python train.py --num_hidden_layers=11 --experts_per_token=8 --d_expert=32 --d_shared_expert=0 --normalize_top_k=false --routed_scale=1.0 --balance_bias=false --init_std_router=0.0164 --lr_router=0.000703 --vocab_size=2048 --tie_word_embeddings=false --learning_rate=0.00207 --max_seq_len=768 --train_tokens=288400000 --dataset="wikipedia_en"
Below are experts of layer 4 (counted from 0) of a mixture-of-experts language model. Rows are named router (the router's row for the expert), gate (a neuron's input weights, with its number), up (a neuron's input weights, with its number), down (a neuron's output weights, with its number) and show model dimensions 0-159. Each number is 500 + 50 x the weight over its row's rms, rounded and kept within 0 to 999. Numbers have three digits each.
After each expert's rows: "gets" lists some tokens that make up at least twice as much of what it gets as of all text. This comes from a sample of Wikipedia text that the model never trained on. Tokens count by the router's weight.

# expert 86
router:466462496554529558499453552513459522544480531544514475454573476499591487489460593524460536402461468450538541548534529416534552496522462531545413447419463520515585470507391472476593484579546476484520457545553425436530539468481434440540504481471455635406534498567464531536430484557444488531501438513461532588541508485585484513501444479381432498475472371443443506435515593515491582595505394420497575445536405549546493529472476477519524508490468510556515514423539533539504500516455579
gate0:502488521501583435514421468508410506516391501464400571469545525408416446486498496534458496521526506537524512532501503462565597469478581487465460486442559540488517532518364504522539516557562490561514503532467492544527563515357500514530584498507576518480494562549394506404419536552427522424445495560577466502478363506526459528469557551476387408515478512572408497441483529541463417515534530448492520484536517620415512461539485518512540472523522544427553484450484450450536505551514523
up0:525560529491418557458473469530564449469530429413581508437510525583561535541527455510503548400409485489454480463520466480468552494515472500522566463507483569527509469475543428532484484482503543366558425539659524463449483373537657471495494486451448525488473446415491539537489546501535521499513492577496474504483604519462564505502520579565437471560455471338577485577495467414539480516507491486414445480459533461507486494447504551454537405463466459542531548572453519507436497483477516
down0:547570563531524544478438452556569473491455515548523620511407573525647532551557532599552554504479458548460417465457499449501457479479597550524479492413528480463416558394547512473505525461434539576457540470548511534464430559511448455548575529472535431448392551464526535513573441434463451555508509470454479463418580444482455534451569404586466453502561511449497465574482487498561451486504485525502437546474556511514470548573526491509490452477528516479504363493512459587494489513457456
gate1:434504471580586506479538578551472452426508509497390564518512504516476433479502545350522479494483491537446535483530522547508571452530510446534434411485527530484530451527524529484518552534486544556517546414509565485438566467449488512458494558521477451451455539459530457473411470456433463514496470400489491486485440536541391579465510641487528490540436458467438445431521511546466530459532457488674520543581549430535553461499524540421426512480477473548528495488429422604598528571546481
up1:465449495547381488463492447461524546529535492536548518445503520528533571541618458475500591511488537454548458546518500556475499518402442565478493574432500445443483536411452486540415480442501518476489449615613437481522402511530512548546506586566488468529541440532539469460497543555530440474527494575546459477483524450470576521478429494483532436493492595476609561568498494449512521506532547487451510451428479618543473484561449489567602481542493594527482474533546605439402405528476440
down1:512460486551480546461532452476459490501525542547472481424488548461558513521482537539562499510479427486533431480484370497529588489428551551504423472423491444492438585483622496483511479596382534595443511483510403519516518584514531429496520497593405498495454469550449475480571556492418520494432516476485601481509510513496512600494537507542512433546478486478493537489569565531553430477467479563471457467492502550358426400491469449497563537583571516510478543602492504592443446506403533
gate2:464560468446492474457471484457613566469423477543522531519511484472528611567484464592481514458529507428550549496539540488461572525562523465505461427444558622435535510532554527460545533459541459511547463549522520521532481539544497534521507528577505572500538439542465581488545471531659478617514492506342499549665513442466446493503499442493415477461537536456533423493443526522427482387465542512546467496497520502513470484535547492537482517562479574491505445486414432513468476568603545
up2:515461529500473526542515538610435553534571524449510418455501552538429422497500595507417473519498474525562465511485467566461457404573567531609558539490475491539485499499456522490486498539552470461460510440388456472438432589530450466508537476435480487503531588548481464511499505491452515440468473596615537550401493430533551441433475588493486481483437521602481494523415440499487629466501470521540545605543482543393501586492475512483545417476522458427502422549526577446494492408504505
down2:568536477454519552535537541533499505430453522398547490374582582417480503563482392555433375438461434500526488463552429602549612433539525579478475474544510500598575417535555564497409570531542528420532490500500502365448503528483556468458510471501487571539554470486471525544537448575511508457522467519401439551495457562477502402449454467492536483455512504470551497508388476462496515431451528536493574445504500450467518515410487502525507561464506469512478476459448498437559530528458492
gate3:549578563476468455552411497583533379441539539505455585556518497497518464425565565436483379426532507436497445500484477479496519560594552526550500529573531467493545435438512514462571506525516538535396521483481628540520572521445480546499530568570482510464571592579484367548483552482482483423470474463430511523583451493555453521544537493475592551522470453555527590516514513487444468431542525509553520574565534461492538511410524452525466557551467516535439487423576544530553493476445538
up3:499551600452416424551423479497466437424544599521431581594571498525512489445471514457530484486481528484525481555493425469526553483582543505521517484611577471442482498422578504467605571511542489501464462440374580472529523590515446483536577471532531475498496443489566392488478566498473464489398508511519493477559398558551511531533575511454579520520482427509467612539582490514464486495471462555495552539529557421445506481401490504477464591563496555549497560413537544491480492454513508
down3:516484494558512521592545532411442508525528460468518432535506406558485461485458493518421646431479530491487566531489496555478496500474469436511538580450441424480582533545423559457431517462638527464558510561506540503423552464488440519573565464487441502458555579535560524506396583599485560471532601488584494468448490428520499507556423511465483548582588461519446456524484563486551556561480522422473634511487448549529544467488499578526531488503537518497473567519525499473511453447504402
gets: "er", " first", " new", "ter", " other", " more"

# expert 198
router:501484538443561462461555541455478480526469511492508462480504472482391506537441529424482555572576529559616436468578550574587490480497435537553495438494426521494512563517525510483555491452573524533482553553440447548499451408524560545474466516467466495529568486544462384459524588502526512436484528480396478452463497525529526412491568536473505404538457471426569449461409491595490484553470549440481501390426487483461515489460474454377576561579508411446534467567471472452589570481463439
gate0:467559452506413438469420455710432525625428474540540467590439474567592531566469529528610524502477463517532536449510484471488516514441513466521486486561588428537435505456531476499462428484459448460542515511470402414466581522495485430450502526507484449451537463536543532535503455535461450424508521483516540543575576565461519517500482545505442462495584494544552544435546479449507458482495504473537537510571471583459461499485375452504516492524598516423428470524479435447513593445518496
up0:467466524471496548524452538307546469437543585507429527479510541527461503489495436554390456433495468479456521519401552540507505581529514458440521524398447453437547497501460540585450595558474634461463431489516599542531452474566493581503504465491570554546523548512429489490545459448562563589557452470540481505458453471474395474484484485531547520455465477501450457573468539504502504445565437563501496496501560466533482541601582493497442483505399485545541471468467556578455436523550530
down0:402485549554459498524505527526527506475524534477472497566523552533447423534455474406518500477562574458454451517440516520515516495468466514503472509464598460539495401495463595582484499573473499519449504543500489400430509392514560607521516622519518564502542550542453558521488376523503558547594476532487511538505477542512469547453563492626508556528479515543544519624510511507411524516504401535489652548583543501496458536578513526477502439535458530557549434457533413567519462519596527
gate1:478527518542490513506514515567494461552553421519549450445513471436501479526407489461587524546495455475534423532516420547529466369495442491484547533557560487568410561435473519475485494432542440503496469439489400515480484441453474470441454619424435523450455373546601452455560505498505447425434423495449573525580540506512590528519539484494482462489482441501535473390480429500558549637505538491529482534493476487573470514414455480476506469515538492442477612501599446496540575445444523
up1:510508538595460565475451524568494533578468527539522509552568558548442540549517463495585557434448499489617515403523531518472553537399474505497483455521627493481458523581574407494528469413467390455507517547516431444476630443532494495449485496612509455452522538520492468535474432591520370416506516537457523512540435512446476514494540513555533563406538538630538466525587489514571481496466537447479526542519482513555479442497422470504543537561573555424483480503525485425490489486525520
down1:619409491449474581510523517585487543561418411475550498351600452514517552464491513602510565491516483539572535499519588471551553502525429478435484537541393507414503518490508432424541514480476435388521467448481519501470525564438447416479512421548610499456539506562473514460468553481481476462395500594499474564432511466447502462509454499474511365561551459490538473503477537489570491460520625489499470478444454504499574488507468482493490481456565469584521482485526564437526536513451495
gate2:454441518479556526508451493481578483483522487425476432433495489442460507534433456548455514481578480534486430595548440553547369448508504481464461455601601501512469394524475494585423486495543566476509413537489464563483488460455505474513490497501518578481561464529519512529487421492418444475465582473523330462455478437592509480441493465476463436426465441498583513430478576504431629493498560451478540458464468530538412491474501466440514497565542410512522422452546542564571561522508473
up2:494506515497506458476508559481476435493509431490566413468483438511559538513439486466495518552513504520460514634497473528532485551560413500446519345477578515597474471530463497367491453487545583543488464519454444537490452481424531437638442489526458550439530489461510423562508594465474390500494472555468401434478455511591489461484457492425456506540495499522524519450497415549496537482434627482468469457474532455551439451466448359507467451518455419577479504460523486472568458533502457
down2:468494469523591493533495472467559467516495444538484493559495405466434452529527498452520507466478434466638535486489521644525400476483619596475476582485560549552450548508471512554482576440536474450502472465540500493461473495493503475570463533559454415441425442508499469445487422484474485473436562504471559562409483519419440475469495505518524392444495489475534508474431473496414417528528360510477501442489560438547562565435501517424538598588562472494510454410476517515532569427550505
gate3:461419510476452468511477541485478544498591423438444425439463447535473509494487515463440396459589465456467575519440518509510567530554446448498473530465508522523513493376516532561532516472505512440546527419483525574521535456673383513558508393449512572508480535453560447495583581513487530463572496516469506515436537540494459572586584454536502419577558413521427530500465474529427461544561509540558486505501441504511472522415518426529502548420531529602383507500500477470524547506456509
up3:554447584488478502463548556533510560490538423408528389474517418570539476514479575471479524509523598526550558508583439576514567490556430498581514494456516500573544504504501524521547452489515498509555551392486494614545496500558477457465526521526486575449466454449542504390484544478478501444537572616464450412430512542432403564478506487490507426568456488535469534538448536600479423571445579437538525430470407553475546474428448436500560542499505495472481479605472551526466582469487478
down3:603517464570478468604478480502439470459478528446490543501494517557504507596495507516506484423576550457462499531460489498579500608536533550571505477543480432588493461525453533570560451594497473595534520468513556467504553479461472431525490489466477555482466460448496457495466491506532571560491498510501590625534438461478437552460464463539466526499502501597531551498590449519451468450560459402504531578525572455445473535503558425495444543532496600420509554416552518610371541438457618
gets: " in", " In", " con", " re", "In", " un"

# expert 26
router:467540432552430463516507559508546462538421573525550497595479434499456508538444453482535560529436477486478556449554520504440596436462563417483457478399514494468514507581469551571492542461439493425503463487495452457504537631624532467439481562510422439424437444524539530514442499470454474532545463504489546495571402484498515576594395490378517545494422425497470432431549433485501493557525495573520511495486543443569442386502530473496548456529501505507549540540532609537478455530517453
gate0:423502463526469500496469524460597487598587538571481610419463497549499456532482580483402486536547547421548479565520480484450526511512478520565481390510473517354557446462456531419537439433482506515490457484524427474479478567446542473394497564539550463456493411511464442525486418518469510490445609460448403484534428521505444534567421461550593485449414501497530553498509518483521471512473584523516468535517586560549396476579503497471432489558442551443484512562450481483562446564494505
up0:356523512422380440428408511506436524517585579469443501448509549412601466517590486425499418560498520493565553579417509529508504545593470507471506464467486485471463504522509516499476508408550558497490464461623481507526529557495499541461538548537496502495508459548486438445490511504506531527479514496442519578554488463483383497519519420522525496470416600454511525448502481477491459549366518522482533509544538589500443405628507484545436472527506540443535493561528505516607555602480508
down0:597529530546444514574520399441636528564551477567508438495529487438543383558490526513447460494495587518558520587550459449484544505531530486509499483509518536399566515526551498508491590453535451548429535471506468495529605517496488481467453438512520482497516541548522398528462552549536526467488512399577509494509537468596520529587472513463385527479529514544492441544604474558499542515452516589525433587465512564492426620541526509514426468490403407496573444568494485491555536543535444
gate1:518485415523464532513595497470427520505408506507498444496526478527486483427622495579598475506609506522490487533546533495529527563480423407400433566537476533477496513496472546568534530439490511492406554518449496490471427544388416475615497498520515562482466427523573497443522516477524566521428493499500558510482491461515624503561515582384536569504532508499508497530555552556409507508621432483503485466511476533516563598427521597541470518491576473513525465417446495463426600501488510
up1:447520629435552464457380459474470490476530462464493548506499534491560446571349560462495502508438585546539453476479476475523415395480559563563524547461527438561479530508479434426528581546535477572581460547552567537475596460594521469415500531507496423539568536517424474540492444526498465448498525440532455556498465526462441470418449467548464468421535485536487533487435516466568551440405602502477547573493530476480482425538466439472597477540514499501497506588556452505560480516478441
down1:543456499564498510510492448522460518477489480452471449498496489422527512572479537463451412416492501524480505530513490514534557505532559454471636487458375498434443500472558552441545503482438543539530509439614529449473500451532470585575500485434508440545510501568520370579619507501455544505436436430467458454371501585466478437548451442556446539584472486464511597506490484484524514509435549480394505557532495441501483521495463516545494456460385456391498470519544493542515453446635489
gate2:528483512538539452471554496490476472546610481566547482516458458534399484464528470529436536574477455428454536479484584589470491400415471554424581411508450541547387544441523600449527487405557455463579477520560505544437547509531542441517498533436479452631553555484520462479523500498482411460593522459582566521451509476386483518513503436441504519488424497466541541601490459541545483502490432507474515493468583514442487561535538494480545558579511577502515520456601540495407532474537447
up2:638500450474549529487546467438606512488431489527470514457494498498557460533496594509484489596567454504448518561393572424517479630529525537543411497538469474455458441491527545568483475455411426499487516461512535516496458586544542584514523479472535475418439520524489536584506473546477550487555479439383426378579597526610526538502477561563457474396534515533546469462497431504522410535550556474458436582506526525455479539567463426489471505546507512477478486573474473442552512525475509
down2:448445564415438523462485392510479592506485611530468512486524528505611476491507481514500494492534540565513484534498537530491514539493545525538493480429480606477404490509496466438545499549531588537533535587483516482468487404525413498570526503599490399414580508592567503492524479638603600550568477535445455472482544489458526431428461521515493482446511576525545488474416538441505478459538507493442491433507524487562444508454482590525506414476477465646533496503577426531505469477575542
gate3:507522541529512531448581402379496463442396522499502573485446481465556520552454482463444464567481567507578560481530468510465543457472472542462446568489494447424460520579496486564481417584547501508526499598491429496574428547566451533570572466523524524407466439540553482463456395548388580540462571519446509547533565667458423540569440465523508563513424478584501477439548513545480475511528443476525469485444444510564511503540474526493538462581447581536501468513534520525459506498553515
up3:398452486532403514468544532524466462518530454607532420506490550554474451416544515557514491461476600548443474470480504522490529491515384508479559519574495548419459531431493502561594524448515498412515507479519578555605534541435511398496560513490524480564458419509574509477506519448441499480565523582531569450502491525465382459595572369532518499601513482567526450480546550549485434422495437574442468530483536467423494410451513587518522464502467480565503505522457568568539545498504464
down3:551469418503466572593497453499476556513518588463523523457517484443557484522419472423517433528472466408495453546536512453506510406536454547477524484496502547455580506527558558395484465455571437596524478452410487550486523521501540426502509449537540540488476553608483521441548536550492508477442451464540472451515469491511576449445454400491416460458426489467542606416558521395518579494563562510518516583573439551442469519408492573453470539484532483500471462580469450423575585510537404
gets: "en", "ian", "an", "ist", "on", "ter"

# expert 82
router:489570431434519572501503510459579469578466607561532465505420476495513517529484487474536497536527468463367486536572622537451503585564416509432551422517447599525496561519550484422496530471480456574540544533456495563452492438576514462592524411570536495422481493440490527492603509420563491541464538473492570499460508533410517495552552595489513468520477499493584521452485456528474525577569599497476529468511433548535496426522484479482533545439483535446499444569448439388431474524576465
gate0:482542441488535471552489507493483513512552565603601492441510404505492523523462483479570430420495495405489514459519390461433469602534407455468377430510472564527480463481538471456467563416465434514520565564611536514486535493548501486574502503548464512516496574604483552448511502563509483540513472483414426573456396448449464527505478591459508482553493529416501541484452530492466443405407549519494511448434495435489549480430590527577534528449507478488421488454405532473445515547563459
up0:459400522526354561476578485456490418542471482477459413419501510524458478564577602571503631530424523561457482472461496435517547499518507472456511511544457444502463570488608502541515491558462482451487468425447510468480582508518491425530503571530542438464530509503521464552417439484447661537419568473477517467526429537503489543485425526538572547540495489569397543486573543444550501504598520500552545455498490483525408485448484518459528507520582482448522497439508586544412509518537541
down0:429454526443530576422542528456467506441510512503537485415444483465439550479468581535478529548595499567482566430560463429497495447532492399487514458476414535489492448391528553599477549476582485548532513500503410480529509437567496463554410547524461502562473410559542483485614428596444515576528453499482494480537473481459451447532413556495509565539477478470417529515543468397432487543472573486474477434535471456421460458475494521517594603576630501505476500462475565552493489508438519
gate1:590422496410468514543509497514415477537586525465553521445537534538486465527593445536482549564425455549465416535431580574560521503489547482581477543444627454463470491561436627548470492548544417569487419551479563491411500500527489505451345470552559676497513512511481536468593506484462556491547554538551434431496450522497556532497455425548423472461515532510572538496477438518527584492501441478499464553526486537441533491509585463527515455511509504487490529529511544497538507527520439
up1:389503528545453466451500438510576468451394489533456517607554477521442522551450525441506502435552584511593604460485457448587522492438562500355477574559469480502447406549527422601586518494430550419473479489532464466540561502524431565383577531436480430532533472480566508563546503506525464463511508504513539509465537426581518471494484559437532529555487486450457472481513495449509419470488499505505453427517509427502468461521521553510530473563469399590474510405515524556526547423464477
down1:518582411437583592453537522475471471506552481462498430400552569556496474479481520422615457528536475510531516516536455486496466419578435553460514486499486457494582522455542472491470465483460593435559471460442524536522504572505440526574494459546441498530500492478488460451441485501537529481492460548519498574514555490446560474527610535554578442425638418411526508467375494507490504476535462524510496481533453545478442551449645535513590531419544523412544351520499537512517480495500536
gate2:462472604515435636570467471499562529510543514650426468459506490553491551471569547450563471475482487516528454471556488500443519468543541416437473461496496474526528557494519473428565583481559392436440549571422471551548522579554490522558483608495450568448563431502575464491492448507475499464449469529445534514398454555487500577483490498483551469552581471458572610469575482444527589435498519490452472549549436435555485477495594475533481409527468447468475496475414510521534510481537564
up2:493581490513571426562458586554419515461480500394498536477506529445500471479412490507480418537529456551529538555467409506547445497483528489542561586486481507508477484529485491616506455494421650535488499441491578436478461430421420462442526454498598458484436550507465426529393529504555474446498505430536436512541514431584475503391520415528500490489488574562392529505478542499480405560548464491544503477557577492469572530482436530500476567534551570528568552456588539437496479475487458
down2:443554448443442509476364533484523514540517537535568481511514509547496539609500472519548593516517486556487526394423607478473498443489432487488523486437581423494439464540439528556556476550398492414519527557584498494405497497518549409537527391409562403459542523516538525537443453473524543503500593512483513488545555561506652570489472516433471445481499513524508519541527521480502475507490494472558464589576506461473441477415421448493472423539486494575444476501551502544412545584495458
gate3:530471491515552483534548529495468468589448488492524567534478501498482440542482470584529525529575553489393445440455509580566404522515463515502568462536512444535503456596578599493594501544486526485580455472500501531481605561509591566401455460509504507531503518414580592467474556428540532545487384497429477502580431565472589470521496465448516611628442515494508583501514542480428489531499553614558484534454484559461588440481560502507465501443549490530464456549498498491463481550520429
up3:524593480449507532427499458528532481465552512420477474543480503493540548457460536469535489450394476497511479564510511517494535490501525504519493506417520528455516523366439446480410473476547440540445500448445504484557456477489432435548594485524490481445511506470503385550410375521492467437454582451560568490445570495583451583499521519533418355418496458486535479548543484524522508525480438391428593539494518433586423578542460498503548464491542478431444509490554530430490486442484631
down3:431521576480519467416508503570560533564459542488511478523595514488407485537500496424459499469362481497546512484554541481421388507477592501441476528473502482511416496479441472473483581476600567505442518507478468529533556479527507528456489497465484481548535489414563480522648428542541561452569585489506447504468512524410543545555512575470453547568446442377562530490445440552545583466438446446565507554509488436515483499508443478447539590527500484522498508498429530431636570523463462
gets: " Mi", " ex", " re", " T", " Re", " un"

# expert 60
router:503552471504507605486525544519534559465535525543554502448445525388428484498466472393477533408557513417489557517572523492603462499536471585466468544577484397444586470506433547489400458473504439595493475445481447418495525525548460417511493466585467587495496538508537524564599495471492578484500479488521432450471420413521500398473441423570401463519475445447547431604511550601426488465456503541533475458446547493500499577554545532497485530508510450456510486479526522468450475564560527
gate0:462502491502541587454566524578517516483484420372455461489571516490469478457525443542416531565430505554540479444424552433534540420465522599534466494520536445463415505473537538512497461415565478477611610514481422495482479542454529575462461502494451502636471480477430582505480546503549540443458420528449480615515532534395511498462473406497502581482507473521494471520454501591533433503480459490490473462493528580515385473505413565500521477594427565503508481557488459524426550493478421
up0:535441521560405448437469457461414513546537568560403530464476444525596560506488517424616456534485463472442503487494509532525439521525441443403530464493456571550512410521565537453569485552465482536541394515507515495453535489576499523547535490459484497405497526545533376479461483546490454523564578519518500492512566518440502577623526611525577497464518507513540504567516566410513522545540513533490491473533452505490614503451564458436523598392546470478525576433520505417586466521486525
down0:457462455560482431510459433527442406496573499554554509542478562497512495508505505447546518468581506504470540570464509569528468444527493493520536607518403463497487497469479538524485477524568540606401515503551514460511485452675482467590571501481560548489578501488435554589510511473473528533559440479518542523480529434608464500429461570461553428610567551505596506441451481499489493482458474474578512403572511478457565524530452374480451480449611494531547393537538505529506472482508560
gate1:499536480427485408466504551490507475459529550493506469410530554497491452624485534502482512409458539482557412466457543501419498534451454542522561520540508500526505567488481485481499377550539484487482509486443520474461508462481549428470501470527426523534621519505479513413420620474521538493418532529449480559436558541476501405454517540501529385382481560454591602531507482521530431550564529472555482502494588480505480484581486420435553579507525494440579397551475589438402484458467455
up1:522470507456574572550593447580496528567523464499487454570505539523492535363536579501571449601518536523411606507501437501655388514499508485513538497497455498520585474498617447488522542455488530487475519566451478542425510490505503527657529507464526427461466529546536457575529361562490411480526544489548457472524479535527566542537564438562548533504561405528434536530479512508511558488431541519484478488463419486483520457421440519515473518456467514507490555485536430475577513505500558
down1:452420505507570528578493598432470533417526455490477477481537561491482519542421443483494535579495486388463478512498456466530509468523458562475449469541453597488514438548584480570611464530549538479481553581513426545449539509479422447533551505551499472478526465490557479509520536500518423506477491525544495513510569404548482493484420499647592531483542496429451399536356470451410459454431559529455523365493497563426525493432523501469531537476520535527562547397487510541562495440516463
gate2:549630439566521501522469521488488526480570393458508480487507538451521384543443460438557567435458515451508505572506500522520591452491428609536572450532475499506545542496523529485456423534563509463578579444605469545480476518473426535519536495535502606520427531486560449520591540451485526489453514639468431551531423537528466485406553477469436530479491456547531406478571424572474524494502472494443459444510498536526428456521489540443459427586397521492462489540416535428440520508535494
up2:493502574545430532495437490480426511609498498500518524573460565530496447503523424495494539547552447462562538611470419517410485455565497530481359507494569586449459506494505387494552405541438520573544468563561479506547445502564614478499480457501506492506539520463578540542540547531473597544475495541486500492521502450502506519430466566486454388548541551469463500486468464541476561582535434553495499430527428498509551488432530635544589520447511497417474461454540580488601515561563534
down2:505431504555457496453510495497479468504551456542534477538483453530390467514495450483377511540503520411357532539469441472381463528555526453483498434584464517509454437468536469469584416521588536542511459611542512446650558472532566573531507439528543551567525504507488554495446566562530507450565447596467512500529531539590438562481483560462506453500560546458454474531564493546527450506512440471449489495554536462505545463477414622494517486450468532533504579423550460492436568516551575
gate3:473468512389570451522438496611488477494445508481573505485503492461520487484533482499543460476604516422571576519527458563519487402494495496508496606537598556493550445511474575468462515564535529534513568500416584561525481498462489416464456543601509406531515484481511497457414472533517494558457436514512382502538469532528524455358486595546519509456573574548464494435533442638556466562477576546491517471530402479530528583529517563566489491426571479416507534466492522481535447491548470
up3:474503434521521483505464515555529501499411514498538561507481570536445457456512554510465516436509472555383534459442442467420591442506514467435476430475487402491536527446502584616565533520488562433542505550509474532506598515484538493464450541525562528538555547467422429593464542509445437514568489466545538551537529524485584546494540429550428420456483501545543568412456533532543627545449519490586469545544451498523383425514554460489504420553490398513540426528527460618465462523501546
down3:514603568500445546565547474519566558491538538509601408522474471592528496489506487453418636457489546524549524550514438490561444607504501470479404433468525579460480513478412504600426574600466392466475448435534487524458463429474504452535488544478504461475555505480532524562488461505394521533479474484584485487505516480558494501421390531504541447452557550527469476582601485491504505443390555571516529527524532565493475504571525491437510503492591476474455473466539439582553491450438454
gets: "er", "ri", "==", "or", "===", "ers"

# expert 158
router:417577480504481532584499461577459438559559406398524521562452550403480557450498520502536493462425521516526559590595480538490500515490470529561453489513506546482550582595456484484481411461471595525523448505440560599478490501507450490442468571466463402473484487544492424529619499532447493486512427555438521411474536549532592486566580614488447532474440461517523528568446447581448483506610533454456451495477476525511492494469525388501471491456538493442525560533503501476472450597565489
gate0:516548480470615510532448606570527641391572500535476583540538538559526449537438557430436483420412494466550536551499451374505504454631514509578595518538433515558519505474490466452504533529511533557490520423523525502528567541584466580550523517580442475474491573471512431468517438511491390497476534518472502557495494445489439500424524471453474503534436493518507485532536485495499424515531511619460520540453523506478437573551477479453416574538484464509538484473436507457605513473485406
up0:561419464441461483480499482441453444519475606497507462406554468570519456546496510539499446617554475484448447431472546519504573421545501498412488520460570502527491406530504553572494533502468518450441551511541470467542497476459606453477481499406565576496554454506513553564523548432524607443489437406576558537451440465562452529495421452518592480493591561476457510482504531529488537479440502457546507513584476472510555400476567607525587453586503516505509550499576465595549559455489560
down0:477433471486493521562528503526414576519459518524522548585468458391439504513509511471430643529514572584515629564552502447566435515480492509493454447474532446452544535513461515505507544508486521562436527546460453537416494495471488558607513480475424575466536542481536511549410533503493486473469440663505438484411385515608493395594509515507498560464516460536497496464400510431483448392538529503451440492490503526529547470514485468560533509518463479510511505544622474488504516600462479
gate1:370442500537494439505472498570456519543429451431479521533532488445625510601479501530483460608508532472457483483514442566439499447419523563543481482471437542525527486489572578488497509521483481440496454520440376436561553576423576521581490566464558466479505493507475516482435612508535621486488571447437570434539475530541567501545416484433474495446478458545516469441504616472456524460538550432553538529489466541625479450528482409506529579480477486552437536536475487525457476495483426
up1:636558534405556527477490483474454523440492556488529514437477496595466465441480556488542539517517392434475493573477543468578500523551452520503554560472560435487450515490452421492470507520531501556580572497538581546456438466493507469439574450524438499477498538516594507438540546457476428511463499518520396503510465450489453467414563508501511465603555522419366526459540421546501498588503479557385464464556393411414541524457540552505504447483603467494546514503554422492521533490481575
down1:530443475496517603571493492468420546442552477485473521420561535552433483572421424551581469523518438484548464495475542512476587540479521514518492521562533482520443597515516436508583503423502420470466506425417491503484476473534473538428538408551572465657488503441504573402426492508428485497504509563470537496554555511428462521485563466439419550477528604472516505537608586553504488556486437509479544540419505468381546474476508577493548544519453513426501435558530564464562561528486538
gate2:514504451440551535572514552547528506494465458451534463565482427517520495566491510477532447571527487550479496550611545497533541535451572477475636525517424517438520499439519525485554440567570531507495531615504538506425479459382476502457431540455449428451457437450495466461562426448570478518476500558519531494556506533519382444358530482510542451529471464478535453462529456438488490574608426566399506536512580435571455514487609503417488519452538532519503542551537432481549537557588473
up2:524434446545541495500540553483457459494470428498484475456441523410575501530570557551420501446419436418598506465525505530533518494571528564464447591513519611573473512489415429503473498501543462454459387494575464521502554536584502483483415465489561408572371535485502535443516534468538473509474483451531461415553497409547482488519479458397543494548467480510576429467546448492395441516521563518463535588544524477562552547453489552486527588465617450486564460554475511569460470481550502
down2:485489498531513477396484605567511430550606557453525475509483465500473422497494464353522502461426500513493543455486497424443480491475455474435546475466478531454453455534544361511482525544432620515502587578450548495538429548479541497494460540452511462394500437531422497566412472557449539541522513464408397607544537434564559551442479502578491428412578526479523455446571540541537468495576489508492464545473468467538467494472470435498528484459521475501490520556542400500546547499533583
gate3:368481528520472568538440473569485519606583520494517375357513454499400467473474470479529510507501493491540431488560494574518451515569470367462524500566498476527549533523451481499609495531462501507507586466432500545511469483563361475431464547564467499512531496537473544544504505511439488384491470585484471509446505575445479479490506488524507471459574547566481519538526520556558486524536421522490554523601433468403575567518480498497485451481549502450544584387406493496522472569443495
up3:377495516540488567575445477616530514611556463472546441417533463471428485443491484471532530485463496504549499509541477557560467502556516414501486455569521480521558568507466489480581485545509540472479625485454529574499490547550371485463490570569411466518558481515434532542435552520395497404451447611441466517443492612478527506518516485506469458431528520549481490544494516567565489507517473485487517506597433527401532578478523468555505442464523512449530615413432515463556451559443519
down3:460522517504464600601455450428521517582490458527510456447486428352441539502438515574602565480568525510550479496576487528492503570451459470505425504569523539531611502450511497463467441399562524509471553465478533579487440419473394477475400542596499499492496500513454521496546547510516417462537451574400518537497505519531533492532550532521465553427493471581503514502438514470551516426555518480477561490519469569461515523534508460495533419360557580437476555504449477472469398601521510
gets: " sp", " Sp", " con", " po", " comp", " Po"